Below are experts of layer 4 (counted from 0) of a mixture-of-experts language model. Rows are named router (the router's row for the expert), gate (a neuron's input weights, with its number), up (a neuron's input weights, with its number) and show model dimensions 0-255. Each number is 128 + 32 x the weight over its row's rms, rounded and kept within 0 to 255. Numbers have three digits each.
Before each expert's rows: "comes after" lists some tokens at least twice as common just before its tokens as in all text. This comes from a sample of Wikipedia text that the model never trained on. Tokens count by the router's weight.

# expert 47
comes after: " |", " was", " he", " He", " it", " also"
router:116085106122114075170126155078156126161141101065196134081157120144120120175146110143133110135125085156046215080141136150149151118065145144104160126137149140083148139119094101073120076080138186089153177125139135109157120184159112076111163097124147142094170102087073145103093118135092151066084101168126137082147158182155114115105072116135198134181143122110099132181126174164146089156106182078160121092164170117115067136111142085108118136142155102128145180119115148171155161132119153147177136086130147093122130130076141099112096100143155164182181101146127135155198097136077149167114052173115087128102171080103064131159115112091156112095125078111104097162129117108134148133157122167131180096121145110109141176182106147153078156174149173155132162154109070117114152134098176
gate0:171116154135152079120122158180145115120078059098119120136116132097182112132127105122121099110135171164116172121187209110157140105169121107160114106076111097132113090152123140105130150121085142130174142120105163063105096134182154101158145156119104188117049116116108065156103107137123094142072170132104113096159170150164128114112116176135105162137058135137188103097190151146103108132097187115058094084139154121143113140076111085158129108131108120082180059168166099130151116091167123156109132119080157119209158130086159153093123132159162178128199067134087101160082124130152121142086119107099080114098189114097147118165108162153155117082155114056114157146113100155083158123091127144179082114202134122184186095092107082145158138119149123091131168133131195136149147144114086
up0:162101168137128086110130125166136077100083061081114109142109130087176134135140099127141108106150149130124159139190199122123123111159112102152113110094097090113126067169140136107137163134098159156174138109107170071126116145175139107155150163152107212128081119113117062155090125138124102149050172113087141093164157136152129085111106172125120153132064151114153085098171156141094092117101177133070121089159162119128118120074099102170159102140097138079171066161164067116153122129174150176113144116102168133211153127085174142087132157158171172146169067169123121154094116138152107177095135108125073106078188122084167119160126165153149110088145105043084162159118112162098144129089136145181095114192133101190163100097093085144137118139147090092139150151149186155136160143113088
gate1:133096107111135100133148179159086093109142158140140139122148102146153157141146098124102166124052095129150123128082145181143115138235053098158111120130143122066105128110074153137148091158190091141119159180117124163151090169109180044140111123120166143127215124199168092082108098128094180079111095089105142146129104153113115089138112162130192157121144154098184178111161168111152108173086073118100134147168177162119088128117132127116139113135093071145119132151111144122153078181101148167106144109145117129124121097150122220064104116119165154140114174160077115157138102097146113092119121095160122111096112170160106155129142105087133136095154141108150169119139153148129163165111163144054087099136067206129124141107097143127160111211127149162153144151108122138055051093110132
up1:112130118137121123159151183155086068112154150179124110124133126139147189157134114115089188103089091154143153114119156203142124161209077130176137110095133103097145146148074170137123074159157139136124166151125129162123079135155192023112099076129153121079233132178148110127111106130081176100105091103107145103106118159101146075146121149122169180157118137081146158080120165114143117135102050108107140163154135161116091121101122115123128110121095073141076164146141170101095092170050146151110139127113147144129112176167116193064123097151176126146101132154060133160123111105132151099169141100157087141077110184146108172120118077125116159112160148117145151115152154111148128143111191157058105114168071166135125118115129136107168130209118149138156148138121107123071054078115133
gate2:144111084102140149176115125118155110082136106107156137085164132121191074130150138133161084121112144090130180166090115188109104172091083146077160156069171134094180115114134158125079152175108127131085161059181143156157118106134059113176114095148157154135096152113141143143141131118075123068160138176159102130131173140097073108174105132130164124132173135099078139161151159123189078148119148123193106089219119091116119153125141131111051076145158170103150149064133151100134099205146158177198140125140101075091120088095101137071146135128125097076133140105103168152142091141092130126101101156085119139113175132155049123129144134051069166115094107103098151101122176110099140111155174150105131133135181068124127151178114096128132113117128153168146107128190083154136163092099115
up2:118099058105151154162140112119172122084122092112142145090144122131167094126122126112128081135090141120147182168116148173133094124098075165089165133085163133088180103107171164123124144177121143138109165072183162150122101140113081085170105092166107108151106150076126141108118142124064098096143121162154101108114147131132119126181074149113148148127178087114075136177153171130194126129110137146192089085174104122126085143127108107093064090149166169105127109051143135090120146213142152167167106149124113075083098098109086148074179136133154102067145148111086173137177112169075141110114124184056101148089184139158081110113135106069081137146101101104094135111103201150176140093137148139092109162161182047099116143150116099132130113128151146181148135117185102156156179104092144
gate3:096130107089139125200100107180112135114130114080141141155103168081126122144132121187110077183100122099124152133098177155154127127119093143085162088115178093137185113116174130056079136089188050064068124105118202154168114078108155109134159162105113133147120129078099113135113160072141075099116119108061170131095143133110145135085135130195189113147167110164178095122121159060135081157119131144106149141124148102163177099133106116141096124076085142144162145130093145203178094122106133186180126096112167128080072123122136139218117140141192165189112138118109080164175091084159121161113103142083097116127129106146138077186142127110177087127126097160107128159152134089143095134125122133148157142137130115134142147146171135084140041136110128107088160132098130108072153091094105
up3:075102129105132121191095128198122099147130120055087169164097156109108138113113130168098060158111126087146178124086160192160155139105080130111147102125142095125159117119132151055062153115188058059094183104114154113191108086102157100146141144100171147138117105081069093135111142070124101111098130121066190123118156155105143117085125106199164099171180089136150091116116163061154086171101123130089144148123155092185135123134123129165070118118130175137168137141067134169184110123113137156192139110164141148111111124133162161214091137148150176157138116114104081195146127084134126174128100142091098079120133107125135058201133133117155099099107098134099131165155117095123118117170150123141175121170136112104133154121152126128130087116117155111104182140052146121107127075100126
gate4:145143069109086125135083104143097108171193103109179161150127166173154079169172186122108137122137077154105148168132177172136125149110148141134123068113175101084138137103120136145186069113093075126117137163089130140158102125074122112079131049066085210141106168116137180125080130101132094132128094149097127103103120201149141123123112174199121069173138168122118101098136106144138074166104134107077136115132196144104135160107139141097092154118151120113147077095135144157107165092070157104189134072095098109101119139136098113112092172139179168149104133135100110138131083110085140139194082109072158123126141096107155084180101157098139142145140137143192110153123091083139112125183097107179115140154165134113228181127100179107096160152099185092111116127143134121126141114089181
up4:124136078102081128137109104134133121188192106124164139157107177140129070147136187113087165140160027132130140187157194182146105142098131115116127122119170098083123129083123141131154092110071085161141137154095147161157107117100147093065129066100081198152142152123114197109081133133132102127130094169098127119136123192166153101134129198173093107154135158131173115122125130144130081164095100118107110134149187156086119152108133141123078127127167092126141056087138120150091151095088185094170139071080108101093083135093099144093098200127162187171098129162098112124127074125092133151186112101080171134130155124105156077156095157109127113143142129134186123131128119095128097119149092135172089134109158140123206167140099173130079162140103200099101135119168169086089138117091177
gate5:095087116138159147129160144134135144124164131122109186110154111140110106155112119179115109119105075115099167125160187091102112099133122147175115149077125144107162125103155169087087166087142111134142133150115152154130096122180102120176129126169117077108142079131161117187159142152173074068111050097105153124129164115134099214152094154137128146105139174103126117216128144128067189141128112070126113131103134146146114109069140129101107166175102168115098188083112118149143121082060098167121118139150218053144056180158152167119123118139112115175138164112076152127151122104095167164110139142129109129131149115091135164133137116141169175112098052117072148127123110113116144129073087178144138131122138076102148121120130177100074122213148088127199169105083114055084090110097183
up5:078077116122143170107125130141124138123180128129098188132152123118088122128136123173132096096121111051102161123129169100130112137107064136177115138071132136130106099091145161089090160090104109164170117161127120135151103138174111116200132198125126069142142109126138134225135127163139105108132068071083151124129146099158073211140096134127141149107171172113110113178130138107040169157129106097141122159154125186131110091071142147123124134176121174096122165123109095128139086045078129147139116127163218079170059156152180169164120116114130099161139152079087139161134113118095174170128171120121137117168135129118164140138133134157181152121132068107064123121105104125105163135085109123174148114138115076082103114160101148106094087191142123129203195092084113079086109106121154
gate6:121113121140199134131118176074148123099104138108117189072169098119173155164109136122122092149138133121089131152154161108124123169146168115112153105093148121099078136116114096140125134047204169134124151143074136118122139167171161116164090099087156164141097141110083134159153159115127146099092110178155138051122132174128078168167101138109195127115032101189099088172144101205131078113122149139142189114099133094120154149113164073108145125104125148106164104084154150109136114108166149149123099131134102155069174158149134120140128148131148119093177087161045161152160083051112177085112095197088152151122082177099152110117100174140133075125137145124155090135050136132161093148137098154101173134105148102143142101032101132173070152185121165137139177122109134115136120136166122
up6:124105147129169159145108138086133131062098131133130165093166112102172146153108143145160107163126121130122154177216165095086120142136136132122134108084169127082095124119120109134134116066166167157125146125135141094136114145137180156138095107107136129143100164116105134154159186116108148113083044178142099067067102155130089174175106167130191136118061107185107100143097074219136042148109166156142148108063134097119148136138177085116146093114111117116158106076153171114124153106174144156108111141119079141037178152147125094145108146133157123103155089169050148172154105063108176092118067183118150113135096136118152123137112148162149118117103130126165136146048140141173107143108085152101172151118143095113125119064094113152065177167133172145148189068144135142114168150166117
gate7:137130096155080191096137160129062137120139156098186101148151110046101150125146126115076136122061125121162114145161093113074133094111073067098150140092161086103103110084152087111167125096127116174195163079148189170129176128113162143105117113142130134163120154151140107095119153076128148199156126123136141160128117123094071210150107105139135144145085159157113160143146093121124103051141127130134122165116113120081113095067131140098136205166151134109138132081102130036082111115137097183158132081152154164110125165111084087150093089109139123108157184124098124182109141166143118183167137093119193143138129103127132198097124146134117175124092158087129136199138174085147141160101120167140154117097123145129107193087159104175082050173166146116108140104185126081111165137126147
up7:135116093157103188110148170140081142110136160121132105155165134075082139137132100092080101128093094116148152181111111136070140135078059100051150110132170090097067119081181094089162121087145079150157169101122155160136156127129172131124100166139111125148131144130146096076104152109130129178114086123101159150147128127116102185142096137137137169127073185147104159146168121137109104048101113151151129118131098164080087108085143175144171194131146132084127130082116134052074106138120088203131146062132183138105148189116113062138148092106125127147105194125112125183134145170135125152187149155118165115119116141167134215112130123120157168120120124077081142183188163146134155122098110167143157135074136121142100167129183110154100040159147150156129122083214126093130150126143158
gate8:156129152112160086117115106127139167135144190192134102151152103125125107167118137146113110127098091152163137126144126167119149112125135121067159049162113116091125136150148081118082173135128175162078148132142164100140125153082092123086127094161114183153166076150167120118112122109083098123012133106091165110134158156126128088152105187117106106113124119140099144169098100056109132087098136123142160129095079139089087123091111108123144107202096141172108102193169122111097080111087155189126167123085144160127079124115079145178120108191142133134158119181182090167128130156121118232169142113124132121178110132115118193107135108140144181122110138116090105153154136111113142234168102107095152112116095094022145136155083121147081117128204106187167142122091132087138150125116127
up8:162129163088139094116115132125151161123134194184154117139124113119170109186136155121124126160115123131142124102137126159109144100108136090086120057142089122119125111146138093128055166115159163147101132167121155112140134126069082112104128094170150185120138076136164147127108105123094112134046134107096164125131175148143164084163101183075166141101135092137111134155091107085092131111103119146144150137103123181087075108098118098128140136217130157160111097204172107116121093117121140183116160153089150152169073122123064164151100097200124115159173090161150056173126113160119154183161147097149109089180140168114128176110113166122099149151133108102086134180125120089110137211162105116083132110114082094021116128151089134159093117129199127219180134119064127107133152091076147
gate9:155108145142140110124167154160153131134097146151156118116169153146118089138130152172107095101112111137155111128118171166071122105168111079121146187137148137067085115101107151091070090137177140211030151118148136110113166122143159073189066112154102141111160058207102130142129157102143100140164106102118182119104136158111147138130153097115159118084156106109137100159143106115105149188106132108128205163117100112157117066134094161153099118091078146107187172140171118118153103136158122146105063106142127019150095165209189143158130104128161116149139096110143115047165170149178137103140091096133145106145088116152100125086132155142120133202147085138118108124087142149108114093133069147127120120186071124120150100111207128141139149145152166136044157086149142125119115066125140
up9:154122159129156128135146132158159138127100172151179103102149174131121090135142157142102088108096116140162152118112132185065120066178131045128135185159135129058115121107060140088100094149163114216069163116149147112139140113099149069174048098155116151111169064197079103146106129104170077137160117103129150130081120162088145138129148097135152115072131115121121108144136132114130151160108101133124188144123125132176120089129105165147094149099078143109157162130176130147157092156180117181127085117130141029131133161224168158186089103117156114144150117100144140072161159126164145107136084079118147130166100129162084125111140129128115147183136071153120102105112110145121094096130056115106123131183083139123138105080189114142116160138175158143036140087108111115124100054122135
gate10:077149143119145068103100123128112116130179101178155125140135157182158121146118193117159114123100125133040154159131111147062103119137066061182149134143092115073161078126110162059051089115131127115119154160126142109173133129139100093163174059179129155120152153122127122159131158154204089164116097126189088142103174079108099170105132122102107101101182119113088136139126146133120064143156144177132129150121156170096174155109148143114062177180149146152149156142151116151186127119174123153142126042129185082174110143127207193055119135093117145155126093106173139109101168127102083124110123159179128136133110128132106115109083111136082115087167151108143122169094124070103116101130120135130152158093111118175136199159156148157082140104135145123141173042102111120126089147111090
up10:074140140127141072115096136113142140144185102172181127146159129195140107151093150122149127120082136156056154170168100166075109149150099079181146105119100131082146063136117120060055099126122142102117154162142132097154143134136136125149183030186141155106133149123136139143116169135185102144116100115183103131107193120104060185142157125136113123104178108111088121131098142128111113150184161158143113131152113154096151139133130094121062199171141131175159153128171128163133131106175089161139124046171145094211117127100187188074094102082114114135137106086175135081098157110105113098098105172151124135156088109131089119102073103118075105119137172104166135151110134039120122117125141115117156144098165099141129180150144153144112116110134144119153209077078139128137113102077072
gate11:106177128190132128169098098066176136137167105131121166086127175098160112135146134160102126098090166164076143141066126167113146153124130130118147058081216064075114120122183136124127094123158128124150063133147168151087097150099108123104159159167151122119113126110082115088113136088146105127150125186150138121081153117131130129138137070150123108155064132156165103099139145154184043144116194165106100059121119133156118164157150087047099195144155130148137147136131113096192166151173201126195188069141058157144092095121132065116156160093150083054105131105133150160122135161082127124139145172119098197139111112111080088128143117141158074146108122100129125130122149103139121144135088133098136103171142114095097124106105091085152129075151098178137092127196159147119113128097112
up11:108178126174122131153077109065193120141187101162115196076132174105160123089172134125093148092084172170090148143070100149130144154120159119119138090088193092068151129112176131091121094132172124128143048117121149160094103132104091118127158180165153149098129121130099094101144132091155093134133129172134147104090153128128109120139133073147121125141074146158149109096138131156175070164110183174141089067127140145146139148138146087050084194137152141138149170112114114124192128135194177128228181070126050129138134104125131062124127168090113093066102153119117147157149154133117127137152125172118068216147132089102075086128163161146130087163103129114131118140124143082108135147129103132127130132191132081122103155127125100069145118051146096174130106117170136135151115095112104
gate12:088096199114141113127171113185133145138128109088153122093138178134202152128171111089141171159213116079081131128135148181171142178136150142113116152126111136144184083091101087129112085099118103141165115136177147139132162120120110116171178158129188136075095168140189134163115103124160188161058146159147110154169098163146114133145087080099126133124136154157132060078154136187100168132143110141096088114115103152117148110099074101110151123113159120096102119138112115062104103123122190101114117105146153095167097194101147102042116128154108082186185127100101146132119163129120163126113114156183046120120166139097066122125103151130158157048158078097154116156107113111054184168109083113101155091155114120165144164126105120066110133108155101120145135065127063126129161114151145
up12:107086187115159105109169125165109124142136153074163140078154179107189165131148099155127140144179137075113138121152146184181101192149144149098094109124111145159150058057084109133124062093126124145159099132178167134140160118085095133154146155122171170073107097158182151120144099149158185163027167133149110134155083169158088118152107105106152111150155108154132090109198156152125154124160127142099133110150097156126136100087057104115120138137149113109129120125109117077107099127137150104104114096156146114144104203103142121049097138169098113163169161128113142144111100150104156108135096138204024093147160138106047141104108166105158143035152094084149143141128127132079188176143127103102138086128113130161159207131093109093100116122154092120141115087141075137144146103139142
gate13:150149114152145115174123118126080128110174166119083156136154123124159181124146114140129110169097097124139186136204094138182075126118149162136115086085127099102204097187106090071150095163076171113177138121130158133144108147170106103100058129083139146124081102087172139082213126158140151116064129134151130149112174181151108148168065082123153134150150153170101148084126112212177105072101149096152099091089144063139133150135083066115139136138121118130128145141134083107139125128140088121161101197136081122095151186093097185103121097129107138108151151154149083161156060154030131143150093111112115142137152106129066158175118156123134141106151145133137141094171083077169123106143120165131123091115106061141058139134156138059106153103193124138151135095127144085097135113150117
up13:151135075161144100176108136128091122104203154124083169130158125103149172117132117175144112148099086118103194182182070149168068095119159163147108094057143122112204100168101076075129103157069193116149130123135153111144126124155102130083063114078151181120069131102181171110209119158160167116075139148173136156121164180132101141144067087154163138152168155162101125123141100205179136107105132073128089103083198106135161178122102073105134115119108104118149141151137101111128114117150076132144098146125062149117138148084105143080128093111094124110148153161144085145124051129040109133145091114105120161129131119138061133161137177117132173121144118151151172088141064061172114123123147153159148096099105070140102151152157144103129150111169138121157129108141149119130122134155112
gate14:116160121106118111130103152127100160115117145138152098144205148099149113147078163116132132111078154175136105140097101101070137137120162179093164106096100140142162142173174149126144133161161174094113173087090138101106127087185132143185153056143124217160127144141108134100142104127070124158150120159107081126095083116120111154109158138118114112137053091140136115189116112186180133130105161135097091114126106135078139162069139117134109148084112119143123197106111058063162125095172093171199178123138087167106095148124173154138135061093076135135113149099092093176131148134150126194141050151105129117149125096057162115105149131101143192118087167149128142139125086070084138122158050140150187135179149102139089140106090129087131138169126066146107051162140131174113143099162106
up14:106128145132118133114105145150114132139112124144153109128173147094164103162083180107140135137099115171125119122092103131093127142103146173077152086103078131142175161173176143144152138166170161111124176096087123089115147071158118132190154038131146201135105139151099142116133104109080106127131129129114076127101102135127098132092158128141098123142063093155114126165109135185167123122120156163103099100153095147082138168071176147142110141074133121159137174078106075061149126091184123176211208109144106170109131163104194134147129101099079145101137156073109096143154119142138137196134051156110137129142118123073151137129158137107158197136084158122138139136126120073089149130154063182158171136166175150150090147079093092062115136163173096140110016160116142159126130102185104
gate15:153179136127132133172117111128156061152177150106110131084172130111113133083127145172158125106165094133164126141103154091156144135069125120103082143128096116104140092146126078113043136133102138154118134106142139137105140167073146108180134110136137141164151169122158123157204166108116130095063162144144110106211188136169193061049141112154151070140157097074149120141125147178139135159149160163103124125147086146129133149142172090101157129119133123144150101102062127136164136135131117127174185129051127092194129091118104098114106069113129157097185093129104114050190109157134160111160156093110141091151140079101133102158151125056115109035156168150148127142119188157167144101150126138126125124152146146169161152120119218147132094087091141119079071130101066069087128122126082
up15:147170155108109140158116102124141054154189149115121123092175117122107143106125140161176118130140074146161126104103145103146139135076123109105083198139112105092136109128113104107044116144101129144101127106174113146123124114070139114170119101121140155168160160135166127152178155083092132131056177154159120130188177128151188076049147098122136100128126107075145151123124151167121153168131167179091138130138100144106157147152187089114171143124140121174142099084052140125174105124135112118148177116043130076183133086123099100121087068105139170103183106133102121051172110138139164129165161096115125083136137112109146115173138137068121115034160162123195126149108195154176131103156130133128130131166126182146163144143103210169128108078109129114097099152120071060068133123142081
gate16:126157158128188126127101174146151128098084107090177095141182127163156153202153090114124158054098134103150127144159166121121114070158098115149124091138138103109048093092140111107100167129090116157149198136085121107149094148073095106117125151129088198097151108115113127175132114074105113155121096130117095154188163182101150158102105127128227152145130068089105134171145146139168115143143132118101155174187176114158106118115128096165110058116098079116149072164104117151166102135137135068146169111135129133163143125148130176102148085140111140093100098147134174075117196145163141144102136134150101127057106161153124104154141117092069148150111113060087141104092111174106116076162133094187106086151137169146124169053134149162120131178133194153156189061114149105132080145108118
up16:113166147140177150111115161130142127099078098099184071131165162134180163191168102082107132072103146138134143136166174144088094061140092125124096108150122121131057135083151128104113160129092152157153203114071138094147090147062084074099115171117087179091147136108112129187139114036099128176112092108118099169185134187088128158120130139127179165154116055108096116167125132161146127179124157113071127185185177148141080101085145135171122062112124074095155080135109083155152100143139140090149161098126130126173167119159126182104128093132103145118148102140117185104113182148147159149137119114126110136062114163157146111171134116091103153155114093077095130115100099156110121077150141108175104111134146174126139194077150124163125141171159177144168168073108155103131079143107131
gate17:172108122068134077096095139152057061108118082102125143189132109159163076114161026059123085110135163123124168121098128124133103168134103162132144140140158090184183131067147146083133141062091156135086131175126102086086052182106138113174160121101168156081143138164167102143144116091087173123137111181118125107153128156117125166143117170130172159135157145162117097145154088117103060108129098136079069143116152166068153098142115096125181125176124133098090122135083087123221145132114114138117126155140138168143170122076145090089105154141175138100161094097134096123155166097138161152119106143073081129082112176134088126175159102132111129146112165175059111123152175091099125114138119141152142071179117174123130160111106159060101147134173160109169152118166112107146166149127157
up17:184130140072120071094119122144056056129135094106115141187126123150156064101154054049129059120136175144152169145096122123130106131115115161149135141136144088196178115087157131073149122078098155131091135147111080123101056178124138117172145077105162148093154141145171084152147128099098154135149104177106116100144115160109128176144107177122186182135166134143120115142146067126107070111134105143081088141119155183081156092135113117131162120166135166110073137140085091113195145148102120146113130177150123155160157131073149066095106157141185135091186116120137097131153165093139174152121104134065079132095112156128064136181124096125106109127126164173039123145149172099103130110150127168137143093200119174117102171111095147078108149153166149100178140115170121114137167163122124
gate18:112148118131187144132147168126092129174096101110107090114117090137092021186150102101161158097078198120101120179175147118130143182131174150087114073163143109089109109145115160171093118082181078131122143179095134131190144160099127081130114094179094136079131103121150118120198144139151097169130121136171116113102160123168071126090109144165170078138092143127165142103120117068168063164110138121102124117176148088097110144122150056122132099142082159120135119155165144127188131099178090134137161195156104183134098122105147191122129174145141146151125087137169159114109098140167165107147115190135094093102097150094139156097133176152101121118104138109104113174164165131151105089118101094061061114102123124165157126156197119095082081150145158105127088116124105142123121083055205
up18:106170119112187157104165158109098107165095099101114070111113088143098024183159104112181153099078185128144104170169164116126133172109176169102131081149130113108137111142087185148092149088175084117106164185106139135167161124114157079106084088181098142074140111118142129115191157133125113167135122124134101153107150106181110134104100138148162100136100152121149170091146103081144072158103137129112135131177164093089108157117170066133114118150063146146121107147151141109199121052175080128126133209128113192124117108116131167110131168147128141137101082133177156133131083136162158142128113189133094133099138157082140144101139176172108107108110163113116119158159169152157112112147083072084085120140100095163148124160178143104090082154119132095136085136139119130149131064033212
gate19:121151131128114102077106087105126163159103092135106147140138105231070122130161107130061095114114092145146130099078188144167108169119179108128124135171155141065128142073132116114082182091129144154112203155074136163151111114178141123179148115112106135085145100094085100153120152097137091151133150131146163086143178153089147148144112124162167157094094172119131110179136165068152115133109103159116160200099120103158147101137116118148042114146129129124151134111128137116082103141139084091119057097114201110098126117122144134087106123101118156141144096163079127156163109084155164119089173088163146120175148193107139115152120093132073128159090125100126111083089138115139116081151152128154127122132190170144156118094112208168152079223142149105150209137122153087222081139155159
up19:119134083108105101089091071126072176153070057147157139142124154146084143121152116169088091122149131156134138117107177170128096170116162080107121078163133136111139138081113068092117143072172172100154196169094129170175086158143158100172142097141096136115128121115092125125099134109126096155136131112163181113164170162109117150138125203158130154095085204168124108196141142084181117153127066150108127168116166103105104128154095132104060097144155088117160123101119110138073080194152133107104066098121173108090168107108105115076096157088145107142117109177105105137136178133127181119123165095140117169119148153150116113109137115110105081135069117091132118126116112109151094111116201110164109107147181180163164147118126151153113064208123199122149193136156160127203101175136169
gate20:099126132131143092183194115148153152105169198132160161123180075123145065139165110116162148150151102095087126196114117165155151128125075143110109130106108107122150111197137138105166163106096175137121116114140184126057136085058099106104141205094057078095133093092172121089095148116167155074144073194110119140097158136166060090167135102117108128101121146136114128153132121157105138152080123157150113117160119102141082127137177081120122089121175151131109135101110107115122184131125117197111075116098101168095134104087143140136186121105074171223128115075157094111088155117150167078060117114084180158118157130160072106135104126180124148164172101081156094182147122088158159162167110120105139151093151122138117127146116171102165116125099099144163108094160130123107105138139216
up20:095122160147155092191136117151157132145170212120183153136165148151151083138186116156173149146143113065077156178102141195146182135163101122108136170100094108079167116208065127114109123102097141141103129121122195102134129070071105094158116152117080132122111098120138142123105140124127165048141091148142083167110154135165062113134121075141128090132102142110110162149124146145123108185100111122139102089181173115119118137160170098112112103120120154122128145119087134180180168132133144170097138084125093119103149120082161153127146105110054159199111120074161085078084146132185163110059092106097133064102155107163073089167077155175140110140174119062164086166191109073144161191141107088122120151080146155131163137120132149127158133125096137149120085128125117129102106131172182
gate21:133119144092136175106145101157156023112137096135143154106185161117184143148180146125090148141145114087088178152153166124125125148109093092156056138120118103135144142143139123117116105105111151154099130132141129127124096148065166130154150093149144132099100105096152144140176077117116127127096115106089111122107202176193160148082087112035145166156204133141111131085118133101111108187116095064110154129149109153121101170098133092100177123131155155087083174129077149092092167131175115112162164137079121129105157103134100164123082119171141129150172154059120141125077046076162176113139129059153115108138126088101078148156129130118117165150111098171163135121197065116080093140173168163084162113106154178157142132129160143051107121144151156131134124178197101115095114117162200
up21:167069127085142182118124134203157033099134105132109162090185157129175099164161150156127154126144134055113169140169142111139095135104065116161075118136131089105132119150143137129134108109103159157103139121171153116122110136045171129137131130139131128109087126107158132116137077109123125110078107091116125124109160165178138124090116100055156129133227134140138152119128120113140086162107075039121151130149083145136137179078128116107178112123128164113050174105104133085094153128193110123157164130134116117107138100110087187149114106191135105147136147061116153142081065107152179128139140066164130085130157066119069158157160161114114150148096143199148132145185077125085089165148153155100139116079166152124108116158149111094156141176141127153140139178203141138095094128180181
gate22:107103158098127140122100157121133153143096150130140126075105164113228137139116171139121147139158086153148173148158116216158136146113082110105155105098123130151141140064122086062142131067138102108190177074103135127141108132060141110134044100115109174081164149127083120119151092077154095098105094098078217145120163107137148134093144130082125097133126160107142103114096137089136085200125079076103152100155136142061123113113125104139097152143115089153157177072106122151121130130175153129142128131139134135117101158068127170148087153120172121122171126103197116141108203160154170100124107130096090126153102095120129074109154161118122117172123059083123116132172186136141125110111150127167133156159034101146198145143150144117124096157167159153104168106116073149069193069091142
up22:117103156133140123129086147132143163142110152120124128064115146094227119132099144151114132151184114154139175153142104204161161156121103105134144118083132141172141128099108075070121160080148096084201150086123142130150138123072157113127046125098133187093138143124090122122179088061169110104097131104063231114136185112136134136112117117103128121108133176076169119115113146097127098200125108072109147102136151119079116107108116085136118164136131101134150181093126111167126106126176148106148122113184130130143087140069138157153089127113179135113189158100193119119119181171140165109129088146103113141158103091087136061101124139099133110168163089056146108148155160135151150133092144136159133136155037097125215136129131143120143102120148143134093157117085088142054195066090102
gate23:123129126125165206113080126087088130095145152141112110146127144117113103136231108108181110147131152127147137118100102156182122125104120125101145181124069207117141135089122154145122117136228096120196124124175127068133127134104100118153159129083143163181169158113144149151094173110166161157140093088139115126156207149150100139100123066114088150075105120130087151086171135200099157090093127174123098101144128082105122122153094124158176080111181130163126138149115142108171073042208188167171169093144116104172114173162098110216151116101129138159133131126069109133161113113144169177108109134129123125105122147072157113102070136096111137127149099137121059161096140105097127121158125152172139104110115083075095089165100145142146117099117140108128122041125093085112127167128117
up23:128133114115169167134069108083109167102148154140137104119116156131122086118222111102158110143124199142173182103110115141160123106130112107113109179146077178097146136095134149158121107147232126110186162123162167071151104163109114118122171117072144134194167148102150152142095149091198146166136084130155106121144196152150083132104134061133091151084104129113102143081183141185096153103083132143124118112111156078112122103124092135142148086135161153172118153180120118117145069072205214141207148085126109074147114189157075134188145101133117149164155120148094126126166133119151146161131109129114133160113107136060181113107050129102099139110147111126113040162105147118107105136167137126129162112103109078103084120174108133121128101107132119118151157036133123109101112148143104
gate24:115112119127127128105097123177111099077172182177148141096104151073228120183075107113112134077155126127156101134109120114107176129122054148145149117062097128202114162091083034108125173064087102127127119098118149164152132123101159118135104139079169168174118129077098125088127125147090167045186132110170108164133158167121085121123117098124114151045101164162079140094111136101125093138104141140190110159098195166114160138139147113146173171121135099144143088127189078110125117145098148108168142108149149157154137100080145118126100107091109155156111101074097125160086158102135178151069162120141107141174163126163170122174115162072160160136153189142157174138124147107075144139110077159121178068123091064124139103141135122129145110118137116125097135123194119100101108071155139
up24:119126151100160108132110160205145118101140173155135128099083151093213123156106144125095126103166114161154098137110130148144175103135047152184119155100084104179080105075077026109126162061081080151107137115093154175143146146092178081127127128068115175132150117081105088124143120143084184044151109111160089138151144137148079112119133061122112125084116133177080130098140089098125096168107105131174133160168185179135156122161128114133137160143115116137139103125167102145144144170115111131165151110133124158164141161066152154097095137093135177187109075037102123160091129098146185151061198118105107123160131108162171134202095152080158168137129167143108132159123118097127145131132086134130134078128077061146118111131137106113147120115159144112087114119165098099111086088131150
gate25:150117134087153080125092086045103174074182125077203157061142110142136111156165132127119194089157096124086199104140138145175123168144146156082092128118204143104141112068115167124140155038123175111174150142137125105183111131174086140122191098102130138131106140138153118155112116153164100070149123201108150111120148144152079145077108102151191160122129147123140103116115120158100064151133203137151122109196155112143158134116149073082125091177109125141083149138105117139152120088107182129146110081130113106066131116102142108134091127131150167182126100121131122154199081088075137092095072130112177132136133123137108062150104084098148134082144079114147117120118096116136118186133158155179177100148170131198160161124111148166099085172126155150145129127101072150117120168130141
up25:126122132110158071126076091077113159071184138078181164055154112096168108165181139130122190077150086154081205131126128154156094146133133127108080137102163143124153117099130149114097136068091170116205130136113131104155125174171053135117196104126138151125141134127157124161113106160145104070113101194136145119113133160167081124093116090131195150134152131139156091128126116134110046174152186128172109097197169143138122187101137053083120100186129142126097164130096111149158138077100194123181118104108113086109121147111159109147103154136135162171111104094143108156164094123082100116110061098121135135128141156127097082177116101070161141097143051122144102142108071124144143182146149133151152099157166121192147156160131144137074115126134163138181117126109075153082153164137147
gate26:105117149140181142144160084139114139128113126118149112175109150092103050177083110104157179097146121111083056135148054171059101177118186178078092163155083162127119102154142106133136147121140126165131145163072094091083127114128124134107122150145129132149084109132099154106148139127105146108166155102133070191131090132153085159159121109164108087113129116162126132107121063112125141155147196120090075126104108150141150160172100159189099148109146108209126128163136129180116134165139166146098161144162094181163081161107152186137088164029119126142156105079178127093110143169154188156102110134127174072176110148158107100084110116190132113111119158113096151149134112070086081114104079102083071091130161148152143122129135106156091140056133206153135157127142072096096113081124135
up26:103137138126206153121129076124125101109137111114148133167159131099119080141096110088155170130150118112062065132138065168065088150110201165058114178155068133137162087179155074134157139097124150155155145175085097108090132057098133122149147149134145097088084151119100149125125115156103104119117131107138077168122114160150078137161084083115108112132120161178110121096097077081075173140155209155109076109165112148149149184163120121171097155124165126184139144151110142141091134131156163141096174151155142172170122176108134152164088134061158119189165119098180119104106162171172170136122101123166133090194113139175086113088065143167146080123145121123114146187148104095089129100112078105080072072126149145133129094119151142161080117103129165185132117112154078082091137116124158